{"d_expert": 624, "normalize_top_k": false, "lr_router": 0.000525, "positions": "rope", "parallel_block": false, "init": "normal", "init_std_up": 0.0564, "lr_mult_o": 1.69, "beta1": 0.9, "lr_head": 0.00703, "z_loss": 0.0001}
Below are experts of layer 6 (counted from 0) of a mixture-of-experts language model. Rows are named router (the router's row for the expert), up (a neuron's input weights, with its number) and show model dimensions 0-191. Each number is 500 + 40 x the weight over its row's rms, rounded and kept within 0 to 999. Numbers have three digits each.
Before each expert's rows: "mostly gets" lists some tokens that are sent to it at least half of the time. This comes from a sample of Wikipedia text that the model never trained on.

# expert 1
mostly gets: " c", " s", " sp", " ro", "ical", "ial"
router:482515511431547529432472514524465414461507509536473551488495482466526472582488526464502554563512527387538521486500523507505494449485483523533464433457478464535483507498513499567485496425512514570457525474464536509496454430471416515530513480502490479481498473493497567520470550444439564539508467502451571505497472520495528493518494488575508429504515546487449491505423475510437559493493583515562456465567495462489539509494584543548526492486448453474503499530499551505584448502488449492534420560496532509562502440581525447572477484467517474556430537466488604445483460556540495510
up4:519526508476468530560465478534452489506562508493578519477469468533494492528545437493487528600409445563504512519575487499572514509576536510501499520428445530465465584521556536565498475473458530549455472509477569572391475463476414456540466539509474489586494492457498604523504548467496526555451478533486461553483533523504477499542540401513427453632470499512492501459560485444413507521516511523496523480499528526474482495519508483432508458565539492520456532490511504559496513558442497507487491478503518461490512492522458533491472467469496501541475540531442480503508516503421527493
up5:540458469450526478447555609464500474464533545508551497436508447461519567508525501489518561514479459489522536525532471557539516493488486523497446481474465436463491416474476513545530507438487533477416537475538498421444402446510495480470543414465569602525520562498608483492466472456527509602502507576445430521486487508456476496495556502495481464529572533522517545528515491476497530470445431548495469474460524526504483407474567509448533458501513462507470518498514529477462569477515545504519591500463548469518483474553466512502467487534501529467533523480476584481508500530459534549
up6:535554553482502537454486548507509504510483452503529490558422483432476471574505563392500502514526508536458502502509452473547476451526484514544507449500469523560495517534516525564443512494462499522508505516501448482516501546497494485575440458546514508550507546419461527429444546504447566507500446448526475545462485516534407511549514485501607480527554446531439454442448496604500474561456537497541425431447540466614527485517537535511462549560494478516523440456503495447539538539523469443482551523450538538505490473488472445518547418469489498523534476458509493474486477507486437503
up7:496534548551494508446538498573497465445450532499378562458480470543501521544495534491490496562510501550495518559583516498426454503468538441549490401476462489482483507492494498502489570454515455521459443458493491480430485539443562529576546482577535519492477421556505585436439534511524479480462438495518550465496502424562560471488477439451472470557480480429477505433460517465443563482481468592452485478487482494456576500438531482480498460490485494479555533503480557503519527522510488530539442476531516484511477539498503483499517450528527492477497492513568416526511453591508526532
up8:492492469496530529445537516586482485502522569532465458585440516517511448494448524417482528472543461419475464428482476472468516465503455572497460472468444434529446549499499532486481517460584430494429452501518506490461456518470504526533556504522477446524502471497473513483471526488416527469566524512552480508520438584543504475538565442444527483614556523492495542558450488561482492511481525496500464539522538494500502568512506444487571462528443529553529436459522482476568524509474460532606478508511534487510465465532461499491483479480603549461438481447537532476482539538489534440
up9:557446431464542522509493438521485423493501578484407500517549501444569432507484505494467462477576507488520500534508463513534509503442488508383506469475456494516505484495484520536516487507528481524512494487482507511458519506458544542394537545475511584480552531497569470438477489465487484485538522532463505447497544495482481489501498503545507514493557515552511573523498553544481554473528488555586481492416381573414522500488503484471524470574543462489505549539510545481447526483538429436482510482459510429563465510510546463565436583516472547580539493491454475427467525499504499471
up10:433493452459546512483462513564610492540451516558443531568496488511584418511485517551476489518555507484479474541487511473477509497563490446507482446531460456517552484469513498522418494431490523521565485476470465555474474508493461522459528454504490514541537597489499534515503456508540505548545434551475506484438456467513516514420462506515473499445472501547493453537506411587462553590476512571486533486440505507497550496446496502497565501490432426573503537490485465467496559520432484437504424527508480475492527465498476399465516550533564472535466524448501505445520503534488513586
up11:526475571492499524500490462461407476506545515500458497457535499477519508454493468514460487487541504465459472525432455460555449479517453471502400510500521476515535438435495490517572496568530463480477556519445506500435469589543481525490490478439473517540449497507476488550477423487471581509482471545459511445487497495509556521605463523546531495507571456440485431509476554513468503575543408495471525530583465503467525529499562468485473514554531479476393470532463604501553472559541531477489540544525567452552545510485512489519574494501560574445470476455482498519480475526539503536

# expert 6
mostly gets: " (", " A", "–", "(", " of", " con"
router:464553531526479528631508489593473507470537449471523506524505496501524460435455572464454521530469509467508462483548498481517466450533479526530543490488543461480544454544490485514541533599509527521516483481435541485531572464495546483430542494468434549498409525505522481527445523484557525510572540475426547568511468550469548528430516542432566480466521554458494470544458534507491527456552492531497487494483468507453540483549449432535530438466469502512603430533513531490502475543505461549471440521557545498518473508457422488509455484485510418461523535527462549519440456481443468464
up4:453479462451492549437497561564522498410476443481501493484486503404439511434569462478521540552460524465491501553476499604564515461500484548450525481487399503424524426405535567568517523540519429574519478533539546477500473529491506496464526457515483501463507523521551430479492497491514537477516475438443507531517492554469583519513538484543454483540523498474484485531462491430519496484481457506553519522490487513411561518574539561514498497490573585553508541563468510526471536544456463501473486485534543471515492453440491531454527446479487540442508464569534477481449479527489541482
up5:539555586497476472507523460531485507494533534495444454512519438493426464561435482475572552458533515470506487473424499526523530516548442539530584540478552443491506485496518536509470468469498448542550524481500505448518473489510564495539538496468493484433436472452554530493525478452496436520509505495510479597542506574638493498546510444548509507516483588539547560489508453563598531480502542487529490466500478418538519495414548531470506505460509471468461526526528564503529526447503495509472523471534482505482473470499465506593399478444467515445555446490508469419518547495458474499
up6:605450518488455448497465475524489532505464540506499536488478513464462494546468555510514460489533486470504494543512506504502489502473543455565516482390462489487544519449486488550493533514455434497487433430480532471477559489519540543422507554582512482565429528614513499543535525449571507488522517501478409487491442508532548549527464525453461512504505462488529493489465530480464570443449500534467513632509551492514476529569471480542503588505425494545485443446476419507568448513500461497490542492569505458486543479488478420507494545473524463467454462557493473495496471570484466439
up7:486458541471481463510561455546517523492475495465440520494489529478489440446467534501457505526505507511495516493485438480471466529516493535476544498491466463515560450550469514493512534500510433470454432591440608441516489506469490491480583428501484493444434563513576518495564535528515518496548511520484492560522462521491465577611496420499529507432485510425502524525497532535434465550468471468524468508493561530446516526574418480489526489499445549541464521526467509563531528457580527448556461488451525507494501547529375457510595479444548485449443535520511546469483514483512531521
up8:545517557506524423596408474491512518533532559528554527527468508476525589505471545519534568497468501501491440459497476527507494453488506597478509424518493446503480413482444486486464550505496486475464499537513492433493572535514485613566492483523529595520519492484519437538460477454416537445467540521521541501586528541465502442529459530580507555482446438494535522482546426484517472540438535405500536480542519482502498493490526460486495513488527468475518503464552492510506457507486516499477481489470407449475529556532447407579533517509441479463445528478477512502464488541517489464
up9:521540519474487489559530475452535484541525454535415522477474473490476464478498430466485501471531552474584440452536480516447480541533504516528455540503401520535418456509449497530520517570524510463468499509464513427399585493490528525520544537481490519472459522453536504527577502473459447508454516449498543517538454499498503513535480484519536536458463545585527493507534417499490504565501484486488581456464528472543485516550465453507569495462451564497492500542503558544474527567551508424494430480491464522516535597471507513498516426527501432603463501473433548506464598499490487450
up10:516478463477497512483515527537567511545571492489485345512438552473455491500510477493464484540444438552457485478489547468458506502532523535527513561471493434510524464498481493438473478486393395434508544442486519575508535528424497481550508490561459544542453529416432496554487503505552563425549460556469525565540553543476444481491464514464514469465526470547540496521542509436480528470493478499498503504540492509497529473478494537496468499426536520529562457553459502520529468560480439491491464543493551407500565527558519503515511535558517549541474503527495539533442482496480409512
up11:522479466513493532460558414475467505466492485547515551569540515490511506481459529519466496568452509539539482506493521475533476487414469514518480541527553510438487422542460438515538480608480456533527461516494545546468481462513496514534506499521451525490453566383433472530570546454460472527501560538538506484488509475410452436475425592508532401543531482511572436539516478550380487509532521527493528479432526510481541453508518467476551497523525505539470499501521475508472457516549523544511518529511521454543472559483464528569543516582488521480521550474506504520541501395509515461

# expert 4
mostly gets: ".\n\n", "\n\n", "==", "==\n", " \"", ".\n"
router:465545558467527484487460455479526459484544497451526547530372477452525505446452575465506562562537516490505475475575591484560394476500507368472589521489456485579500469487460535512473496483498518489518520462534517474512475507527486529443525512509488550599494460461494491528470535455486500509504499461528457549519525497535503479500421505495533493468487507538517476591528521489465511566473509538500468472512512467482547479496513510498552500553558504519497495528494463540432479481531422455471441525527516582486437532497523519503531425451554452579467451441480513552384466529519467475
up4:445522527522483496564570436490484547457518488557536485511466462433449472508578548513478475538524457472545514467495477505577483595502495485543504483473488495492483494548460531503479476482509488503531535436601485531575385483493437516500477453515472445512541521459566489534476562488554450454477500519473530535503537508515506533475476441505511539510513450547524530549573539457492550479548517426533469413493512496502443484497554546505525485503487430520456461557422503542471540467584507494461578523523548488509417549557577514479443454506461512517470480508414526500557389508529493471
up5:465492475533533515560509544536495392492482527526479549505479439494544539507495486460524540592517455512504526509546534523476451479480479514528571529449563507451514427514437461533445461419490487540552517440501498503481569421534513480492416510508479559546511515452564433545531413478536489465516443580533546515498481490521535521512489485507493446531559545475494524551468462480475470497488498532589534499517508482420490447380478509513514468556471523498533526578451490552509428487420502530474459498465421536522498551470494556503565478492522515580554499494440476463520425466546488507
up6:523496513540461501553513489530579469478577525491476587487502455449515527455485532464550473510494513539441475484522464505537515537404448519477544518500487487557466476565439508496479507487486461524560524464442575540499491499504506498501458591477473541488431447491472585474505510578467471496456490459505467496535512525453538468491476479513533531490528510516515474560472459524520508569493543500535543485465573506506482436506552492472510527487494492518461515512460396418549468516502523455494429598519424547533448514408467466396584506559591433595508529498472541558482512520463507516
up7:485473513541461447513508484509503540517539437460438533478495533422536504412515461489506529513534545472523511504505460516488494465447502436479475447470439509595472531407453506551436542489468504530512536526533478519518420521466500510478548493501464491512529415514381451533509452503529489566493471591501534481528477492480548491499493444420458526500565426520471470516524557635530494493497526563480466523580468528486532510537579458474509471495563440583480511523558498470477533493535529506482467511522433546554566523503516452502491427484527423486556544479448493507429496533519479512
up8:485488486498488463509515465531508471494484453482530459576496479498599503517509508527475511542548552429484572508445564502458461503440519501530466470542501501492453538505598500503451586511495576476523439442450491509517506519443445483521578455453419450574489521481518479489480512495530432537470491584504450536546509446519503537526468485457544530523497479508573438510488478476548591459529520555504442416435404459587546464485496457537510481557496576558507525517455556527415471478511518471514453520469513481496424502528565489490467506548442493535446489513499480477436507530479489566
up9:514511562505515527514513537426525490514525508531510612508440452525482425489569488522507588470531520524458564452561491512520495520481516475445564491466505547453519416517433533504508538502502437530450498492531518448496489461489501502566561461506462536523470469522473469484551519505515479539485546485483532466503483404478480438449505485486553507416532519524487450522519495551451458488505558435515498574563442511479540563503470496416561481539504496538469498523505514481464401541526501490484469499491481557538537455555416491461438483533472517433540468520510594547477514495486608388
up10:492447488491514377513497433567489503563454435499504496569489498432467537516433491523509483525459545564504576510521543524466533481575541477513494489489427500567512452442485494469529523534542522531471459453513521513553424463468487552519554490514454492481547451501505552503468534402514460434493509467470508518492486519545476482507457523525530431590567534500471422488557573490464474557482534572497463539551524464452458539484525494544525484529473504445517537463422538549444417547451525539531447477507534517468540507516491466607449464500486545454526541470521517499493516509424450475
up11:502484567483530490540487526512421433509507553502477504481535570475484485485504513565469527508470453544534518477474537496486494487474559434540436498473510493495512451488514539546504481454502569504489540511475511543487473489459469514533500566522479531477420492537500527569520486523545512536450525434508505528465479558544485419442586560427474456357479488464530480505494424462486402401572446541492476526564557496481486521478552509487467556475453453529519403466487483480424536532480502547560512502586527583529523485465513536501488523488520483501496509433511466490464533601459451520

# expert 0
mostly gets: ",", " with", " from", " –", "),", " between"
router:509510499516479576503510461638467451514567539507487555492481497477542448505505496413503529462482589454552538442509530535522463458498448511562459495476464493486519492492548535595532506517492487506453548521488506536538505491556506516480470453471483459495424484425555484503440538476574502527529428486461514528537480548438551511530490571487546444445501543453443480546451487494500530535532491551490464492404433568430537405550491469541561472521491483556496503548524494487489551528582493472510542508515463500440514493498453536529492520505592445479525502496416522486503437500451461447
up4:561451525548498445413552510562451555548485501474571489524495482478534512410495482483468443499536517522445563478457472471471426476487551448525545472521487426569553496462481487516500405516508516489448457498473543461485514432503464543509442499515520465477486535433567534544505572495531478444509513515476458547539492470568490550493505483533512448488492570456518441504490580456494493544567527430454541481514448456518483500506539521556477391529557520547476454544500540460504519507429538435463468490491500586493562548518473524554469451512501553503511550566489455461530463568451464493
up5:473531596503519522496420527544511460463458475477502462482500545540484420517505454499489445507553586561479499546480491483517501456449430510512485574457574477532451509489428471543561447522537435552478513491593470475511453492474486463460479451527549505472475491458479592526484522527535490508577476496479503478493525504531477492486535520460527482505536482449383554501518529463507529496459445522548450519493554583545495599535460439497464494520476497542538463552536504566480540427517516487436533511462429456490468418535465518530533530505531454490477578475484489487543417488571488557
up6:454508571507529417474484525503388551485477470448526443509493420457514532456470497521495508529476477431478521496518509478539494495575551499533524541582500470535505507456440471501512508447516461497443564505475530434493480566530551541527445553537471600466477523475481472471515475500514488505514441543519519532531614471490519523459457505537581543534437517450444534496521389450465520526558510544448492484536442467435482501460575526524525525517442528458480486540508519479538493495500472468453512418553480549554507495510513557521463478408446450527558487476515468492569446510465528436
up7:489513506542522435474457453466526562436485438497518571495471565455548572505460483505542498554518494534463479458500544540510491454378476448493466476506527517491555499508526505527504499478515474501537529509532568495522486522491527445487497501545439402530430491528471458469500535478568490465506482571522517517534526512424483487417455527474527503425495442489460482495536531529471523435534559477484537468485522492607528529517498447518528583549546486420503504540545495503513434560444464512569469437486479469490537477523510516507510466612531360455502496492530557551524471498454545547
up8:448502537479525496487511531509450562497486450436529547534545431543451535499462502504448531422550550428448516501487547418491552471512462456512545545507472483504415542461466490570575490487511457630489484526517507473590544524416517548472477456539501477539513550449578479436476542489487422547552436523429523572469500544512468556526544514447513480513578454545501502468502466510501512456479491494480489513511481535539544528513496527448521456555453534446477463456496493527444579415519467452487531503569486472502462455555446504509499535470547468512534528486452514529537455497483446496
up9:553512520453501423448489529536484506459511582570497497417511580503486472476499524494513532532499493525498547454477449556483475502482460467504516432496519528508499488421541496518510574470501482499542518460435504431486567512483520486470464460543464539494446551475438450541525492443490510608530466575495472526478489450576583512524476486457492555498442573486521505540487609378502478566491453513529418528470461480559529520496496522473540485537450479526520559497533514484516534561463503549489511463475507402510532503524551521467470491525448456489551500504503566552442565516414472466
up10:480464537512510463423484526504450433471450546554520502469533483532487511541460507535423543481453548542452539502509482520531514564486503444471461437465538553522494577508503526609525462480472552525503483449482533518495524537513475507525511418560481542584506520411518494462504437471503444531521531531451504498559469427411478475542512533581443532517534439513448532568531455524553554531559501498491491465544536483534543458525506495526494472528577425496467492513472454515540512430556456489459538557534487468449524457508539501531483495487481426392438509503475573519525458479428465501
up11:559448527476482523527556521521484482454477448521534521520480554500463462577526505538435521509484475531528448424547455517498506534513425500505501535481497527542503538466476504521465466520487440460493451466476474549486491454465569496476517530431519521497455493462531497514466441487498524523452522480541563572481439504497571478483440532555518453486519567471450466509515539487441533629592463539454453500504485533492457596540491537479523520550451484519470553580494419384489558507507520529553558467492466507443493505535491405627485543506410478513484548469507524509482508508468490515

# expert 3
mostly gets: " re", " th", " wh", " com", " not", " prom"
router:503460472473526483570430561530521538523526555482553521470483458518505532411471450459484545522508483509503577411481515553501495471467495440512542503481441494539485472524506500526456575547465558560529456470510548517490432519541555520506504565490462533485527493475503607559477457521573478505549448463462522526518559499456491495426425498521464492541516574436490429518493486495431485483543480505548522461509458520494453443481492463492524496498490428526579544534545515452495506503544531382555475504519458458446461492535436507465542561472524446531448510575447482552484487562512462577
up4:466448476533547518503471504481447483470485551504512453436526483520558486492506502440490478543631493485530441502509509510485475501507553495496472575561532434558496503565513472502556481539552489503430542546520514552469530523505437486523454489452566523533443497513462483402464496516511539458594485414501519596532448568429478473521469432453513443515451420568494473504501531482586471496512494568398498510483529491483434573561499416495542492536526503507452540451561482550494525520530489526470464510457440519567524528542491470519513511464498522481473447535465512482561495468470467468
up5:462577410526513531539382424531512544413543543563429511464486551551508569499449475492505547463532464472494521462515547473504547525530542502508546445494441511543505456488490469534527556535472453560533568455507549420425501521486530504566412541503489429527431471447420482512508493618485441469510454493509502544518523516537490436481453522541499511498531524508524484517491485460492500530489500502480506441544435513560444548546533466463475452513559450531452513510508471528468459449502434474421457532528470463480478491478541460508534503489514483551502511497483466568557500554555475517
up6:485521468469530444468559493510552523458454535466498484473495467466530491505545496531427475501507472493496520485441591432548506454458518512498515443486484436516468506496507481473444453524507645522465523432443539468500514549555427562483436488494478540485479550504480529500533527512547495520587539495504570512537550483552495518409439541485507458484565461517476453506435496511468510433498466493542616519582474561497610502479580454445488526496514475445530480457547483452507518518473497461447421493522507505552482466560521455526478476522533577562499527545497440508550504546488487508
up7:475523511563510579549486499456490499492462458510517388530517462547480544505585501545522568504529564488532478544573539552465468495500425498480517552508544493557424491521506487520470502457521540526482537419407563475487377568511516472527549482515477505505446451446546513504434475511489575543474483482439540592493513454525414490498484418477518495516449504483484473478533489563458486548456468421501521540470490540505521524554529467447478461543530441499509501481502571540556494531528491491539521462452552515530474498492516519449591504499518453500488504424485495428520561512455477553
up8:488481457511547543502471477502533542568508557493481540469489458441490509501570460409472447456494513464475502493456479499477481465502523492531472497514429493516569502463542502578511542475561488581552491501457505459539529487480563505506567522504551569556477580497486504533472486449557520479532517545546466508547473562524495530490498451436489465427528610469460515533551514496532468521461508543544598440500400481543512462513553536476475464503523484519431488431465459557459497500463509476511448529431499506494584442516487465475435462444481526475475412573515501502457500438464407551
up9:495475472420519516509478518498514517495462547500458559448524576547488476503558409502474441558556462468531470445495444466517538482566489516531438468432445487517469520607466483477424534504489540474468491444571461485405506517538481520438438519554531502463546474459524586532441496501447503515505524467527465493462552503465498508543507560494530512529547505521466525531467479506472502552530444535482549474573562378446531462501469518514586488513491561554476483488513570517514503474521498435486552561505477554496534442511427476463521535439486500588486504558462455523470530487444490491
up10:472539483544554522507507469496432492498557486471439429451446509434453489480567536501512549567488481576449493436475535483574450510442559490519548533537462516528490438512508507490475456564578485468460521575477537520525563487520451464594490491532492495468497508520584462485504553514513551493430532491476571465464486447568500489490452523556523564509566485572571497483431499541535486434471509462482467489484503468535521510459502462552493504509525489526540471476557474561502507506537474448585464440546525550416487517484554402421513425474425532553533487489488501480491539532494500501
up11:478537483464541452491417483529486475469497479550501450462525476518442444492468513513523536518495531462533603477503457467478558479405472468473546542471493480537551533461501453530527457482513511504472528493511510533576453496544488481523570496494530533470558484475542524490499471524422433529555459458554541523505461462391565469532528462446463482494525467502546444446431528537473395487521526497512506574543500423528466496382494517495549432504458535535543510488522436516484520494520495509485450589520584505585504549544495428546472504466515539473530461476489464569458492486526471574

# expert 5
mostly gets: " Fran", "gh", " Thom", "ford", " Lou", " Ang"
router:477525535436485474504430497542436512421473442498453457472501514500495505503506508503531514502501490518510513477488495520404485487544490488561459516488467478550510502549399498521424503494479408458504454542503564517538480541582450525488527492621474466531447491458527488486470540450478468470589471478518520532568577546508517475452494475456509453536483462484485469494439558466513512519547553511506569551526485477468474483454475460594531452536507505601472449498487413510556506543493485548543497567525547480489474487541366509585418536501547531493506486500483508554509516472435504473
up14:450547476493530576516465582506488495484504496464372522463521550511448517444520434494515569464551451483480477514522476510464486462487481479530530466529495482543612504512503464494481494483441507502524509480453534515541484506539505484465485507515495528560494569524575490466537494555444504488465575488589529512537512497420509523506463388497494450523498496540570462509443424494480550492551428489506443473411463467490457454465554514526514500458599473522456469488527487573520486516504471544456526457444559509478534488467459513504449469472518532551509390468521553479505532600512481574
up15:539530509550499565487510540527480491558511463446497483457548504458467505471536462490526487430586586439486482497535485516518474530479523468534391537417513468503482531445482523519529486517529512499556486500506572504459492485460477488513518540475493464490468520413470508435442550500452473491553572479500591451513511477544478490470513537419540493474440597506489486474485527570543541584557527612528425467465545517483474595418495519519477516472482449536520478536490455407543495521533504462508486484553444465541516468449515508528445475468498532453519536454450468502560470551452442521
up16:523528485507493598542495418448418480477486538488467536548507467461525558451494595492531470577512503410508510490499473471511520497507526511488513478483497493522492523565506576479501535521555531486473549451549461446565551522522520509481614549483470455434506474544454539477520476514460506454462490449462530481537494403533507504503437423512430569500526494509537456492424509499425464482585564543504429515476500474490492495468561528570530465502469521517494430529548493491522470532481560519482462507570415499424610528425511520535471507499442482556459502499539485478502480504525501468
up17:511510528506518488465497498470570492435538440543524450560573496550524476448499494477483527506569472517547467494482480559522521503483487484500478493568523482491494501576475407493501519506517555492492460537516469561485497567496515559449480515557468565495505528549497511498427435436552502469487486498479410509535453564425513512496454502515522453519478459499510541433465527534514525453583627495504506461523484543410449483476490495511516473519500516496579542559501457545526512476497540448570497510485463577439497461484413396522452497365455422508555496491498536509517530444497509519
up18:432514572564546484541449482507510557555518505444464494530516481502472523497454467493404537548548483505472479441455411446527549516502504473522510513567541500531466505476484512428498468497493505500467491472507522554499421570554559524420518597462554482543519442495480531528469471519491533519502505488553550544535501526564449414426501475486547516428427453476480477486447426473557531546535582539453415455534456533512477470541457519543516474490532475562500497480480514549466479489462465490489420537590565476504542526544509531562535552486486514546457543482485508475555527461468522454
up19:457554472517526510483532487517486465427496442477494543466471549501528533495551508501533567507496526545558461521557568544494456506549467449533468463491512509567480435569623458507529558421465499524526444442473375559512470512486472478515473494565499451461407573508444456432461467462555533491525464518489490484557513539443541496470552558497515498520483497533553483502526568517459592483561547440475473497440453477512528539576486456483506491464448433429534484476505475512487554536477444528487483476532513433514507513519489470497453516523445482519499560486491455561479570514473526555
up20:474527478513491592535552422510467480558514504485447512479426507561453405460496545488462470491573497464478435485550505576471429523488529463457543474533504528488430511491505508494433556506518577555513467488447486510557488446474509511470510527439507404491538530488480509549433476508448453505561504513443492469530473578500459506564564464546575485450513554486525491493505561482514444539507493458504456514499535472444534584565430538543491476558526468482480530498537504522487556455424568458595500505523511517517507519471453528523471502453548500519437516525467538493545507486385491468
up21:466492517425415466483492498525430540508529515467498570464530480543511495472538486512556531560449502487490513471539508509465467476547451434494527506492472403433506520528538514566517540595569453429509502581486426513477460482521479499555452497525461548498521526465561543512518558459504474499400483522450482503483445503556505523471525405493554446550440521519531471536509494517444518528545548522432567524554453502462418506460496513529517541547430458549494506531560499553448517482500484569490441497486494524396468599506462445503527526527532539524458448480505464456483554508509487531

# expert 7
mostly gets: " also", " they", " app", " became", " she", " being"
router:562523537535512501460534489492534439502489516592488516459478484451508449535466559531448507519503488453467490478566486488468501485477489392520490475474607489525556447497490514559513515527422471539542496492558471489451460444517487452458550511490514478535476545491519538478464519487464386555483420435457515496540541519556490479498464505465511434458566483499409474529503477529531543500481449507491487450506450589475451492601560477521490478608515455560528519582525535487576523500596447460489542512531482488433522460511483522488441483509481570564470450521515535479492480483467502464
up14:501515526548577465485484554480501350483497514510424554446524493549531415505452503582504554448481459587509548544454451520455518459467446469520559471516498550484566505440434550575500553441487469511565531458512479517457401490512513446480524551536614473540515509450468556496545461498462522463518496522488520580550545477504455492473485533522491490531470460488471522501528502478476524491500488514506524426492551574522541497470469469492519517446560523532538503467459455499525519476537438453537480536513430516517507510448457491511496458490493460520495479516518552383509468484574477532
up15:442519510507409482561519491551540508444486478500548486527501590461521537519431560479443428544533523452458484464501492463506533468470535485475467565493544491557521415435520438560542504489494526467587469544489593487499538437529500550483489513562584506492555557442485490533516513507537529507489548530470609477529464413471480513503425517459458457525466486449481457498470538476444507508593484540498481446489446555441477496567478516538511540469483513456474511524565536430497493440552495512507504495469471504447454464517511541447500511486440494582517536468449470550557467460513486453
up16:488477538506434482557452504486521470556461620458478504523519467537495500470517542566484408568508509502446529509470483591485489430539510575535452426496467455571528504516504513528465592525510504540534443537484535485474451500428468514506476489488445486442509515479434507564488446460505577548538540472450521482504462444547533560475471560491472501522492510517496462528403504559495545521528592510556471459448455574482503582542464451534520459518529495511486514479520462453421468463545556518516468504579554533489508517503499449471507508515438575509462518495509528445512485534509569454
up17:547466482562513439569561502487421506526485497551471552487512493465546411474540529534590525556499526511583515499535552451551436479512568489493517500502469528519473463454549540474476533554509465507530490510583455560474393541503495454418483500528448555564525446512600528500563494479527459593458444509490517461480451437510497432452462449540454488532464488526455520498486534477466511571459435488518512556451539491464504508470528541487556475544556481426502535525484454423512467524541524446495532494503471571480509512462513454565521470478502486528490482536495511427532503471445454495
up18:468506513499508470480540458451421502531539462451508504427495412527525433551421528503527510489454424571502464447496467503495400514469544492554533508525501532500507470561462516543497452549437524523502553560486531512469517432511504462576530532577414469560451501494533507500428461466496539532472514503526519445519532467471462564523525522502453503548501478486447502527473484500561487459486567454448600501516483451491460456522481547515505419522605479419523497536556502563528533603428504492525563478517517501487453466505505491428542476549568518480469525516526510496525472477481432465
up19:603526480441428499542479528429485473499519482529486496473520510428402491448550509509503511484536531507551398522525500477494501460498524471464533477549510410556490471585503579509499478501531502486523475526497543507472567502448495497480566533454500505457467480507506389505502522558431488477532540511480518507518512547450485495513504441522447437445580480530510478532552488487478500534496446544500552429440512542538556449408537433519532472519541499512471556507493456518593479538558502513564527531509483517523474495517579438548468465516419444512537501485503461489536504472371493514
up20:540504557487510533542624493510493499449557467466507538491481539428434489493477568521503508509438512568579467486463460482430568528488492540487458585556493478524414533517529507517471458536506498459571459413506486472467520520505595500487542515567481540497558489492484441458496505549462533529512477460488488527547576546446504534444443453517471503526552475510443490490481481501487460444540481474506502475524464502586519523557448513438451539564501499541575430547496447500488430450523457507577509509472541440485511553484531548456438517458475511479477535433431508460477474533472545537
up21:435549511541487557483519540437504490456566553508470513483522517478452508517531478547462526540519456552546528478524541536553570484519457426543548476537512461492519455463525472539425556563473450540471451524520522552445488535476544542430449479520576468483520541454451485481493500498508500505529440501506474546537585439545484559491509476480516493495486460542470540447471498450417594490533423441478464502538447583482529529511466489485505491587525575540482520561480534385489467407556528501437444515470546505488532510459535496552480476444502534536521417492508537546490506539456492498

# expert 2
mostly gets: " |\n", "|\n", "|---|\n", "|---|---|---|---", " USA", " Team"
router:438535540550467538502473548476483524457539461466399512467555513492529518445507528518478553480465483504524543474503536437502437480464511496579491491476529421461515458557561489531421465494541521536531450524510487492499525425523518499490469535586465548469520461479493493448489539449454445572491482474492472541531561580450534462465484524509518528584550470506541520538477508439450508565482515569499545451469451604520542497578520404471559466533502471496536435489474498526461506477512509516495468511512557446487494402451494461504496515512528485496480505618459491494424508566444457445
up14:501509526356440472481507511517567511461525548495515516467502511486454507475483480487526488539456522509467553480569422502574516517586567505543540530488526439420446444511493478526441585521485578542492495539469503457561516550553488418510513474589499459441490464468506566515465520525462479561523463432531460434451485523519547481486468518477483510506431438511459482435487491493454509597514481461533487521535440528474475528539515496493465495559493472490535473483433511512468493473508439488463458487515507622543499483494487619537481467485484470552474524518460540568492525521442492503
up15:526472568507538531502428501553440506519524475464469483477518437464496482468496478558490501492538526545492485410467549424561532469519530483542497559504474473452547487543556488397514532500612507494563514557475518500413486431540575537463514543521557517511541546492529422440459525446512457398425445570470518483548508563499515521480506537577508486524489512480491548483438444562511437514487514526488528491524518545507407502523468451533567518527553516494502470459488449500497454485570522535516480445512446398486524540527527482474500526495430513547478539475483532505471495458439538485
up16:509516490508555553495475510487533516453599526490531442491538482509558492534445527530537499540424455524510455486503503561432436513521465452561498538462531495456485449508540499516510435587530530513438473548541444557615549471562491504469461607536444474511570554478477456565415519504467464496548475492507527513405524485504487457501468478443517478487506516416555501495513486502536484526400468528460451420549531455520489519518447416456525513534537472473536457512436512538435510516510504527501526507520456475513505475467502481573542547501453475552528473493450491481434476531432547500
up17:472533437444538465543504532538443422521491452534484529507456526509517496486525482534451538453499489489392542549536454456505541464511479433524531550495455499473579500480528547470507577525459551492485489460647505505457538456533493506551499472568504492501528466478531498456461525515475497529558443521541466544465437525508495545509502533489485514507523455496531488569470615441491482547399496440523525440434472514510483482499490556545506441508461474488591488563522516546472460457557534534545520501541504482432509546490525568529507492545461514447486472559413479535494497460517408537
up18:553463534491556504473486572464489484500452453514555547434512484513463457452576485496552524519530470528482539405496482466471535466533409457511521421524494477475556472500518509528539491479475542505506488512503427535433511458539459485482574564508461518531524484529425468490473463475514512540527538498535439543527530479550520591504442491488481519439475506502506504488566505496426557511472611480485527523566526471541549446613532516375538498500554458506485493530451490470569439466462444490546455511438492503442454550530510512464424454513472539465554504535512532531517495460489440539
up19:507448546568531423489474488505447465501579466524500584545461469569477536539510489503475505504534503521485485466519503533464465551555501546518543471559493448475376466565555453521465444510519484487482493542473540549505445451472520493490509535429476516476431441547405505489481526450472440583546465444519462604496409472458552513488546568462494496504464506474493463530483513511558523490465500458464487530510465521518476512500584471501490495459509479487546571486420514553501475468511566453485499526521530514474476486554539446529537495454523573502366532536536483453503498537472453533
up20:483493550469524504493544487489511504434493528514464448521478513477490460484454594442486524468510495525488497503500474459467479509564494493451556458549472481602503482516526440548521497530493548431572547428495469455473509558522501532533558540536529508546474427467588419563487440498501433498455465498477465445513508527464514441529530494482518502476510487463431496486618552453494516475493480492541438505465556489550543487497511532451523571447535471559524408454575544473502512483401521464553458585568459532512461542530547546528448465468466490476456513586511464487544472521527526544
up21:483475544461445515439541496491515509504558478487527553452547508499490514507430520487513488520519542513495489503513557493490484544573426492561534526431497511449505471523500499449363544483539459536477510526534504501467503545499539457496465462495465529527463465389518516455530473470419505555471468559502476493482508493471445547469504507542468521591543533554513525525492514572470459496405477526558519521499482567507543595507427530539505476517483480658526461555432530538557502554476488429504485466425450421523511479548457498501502460492490513552510467504493573542503467457463454493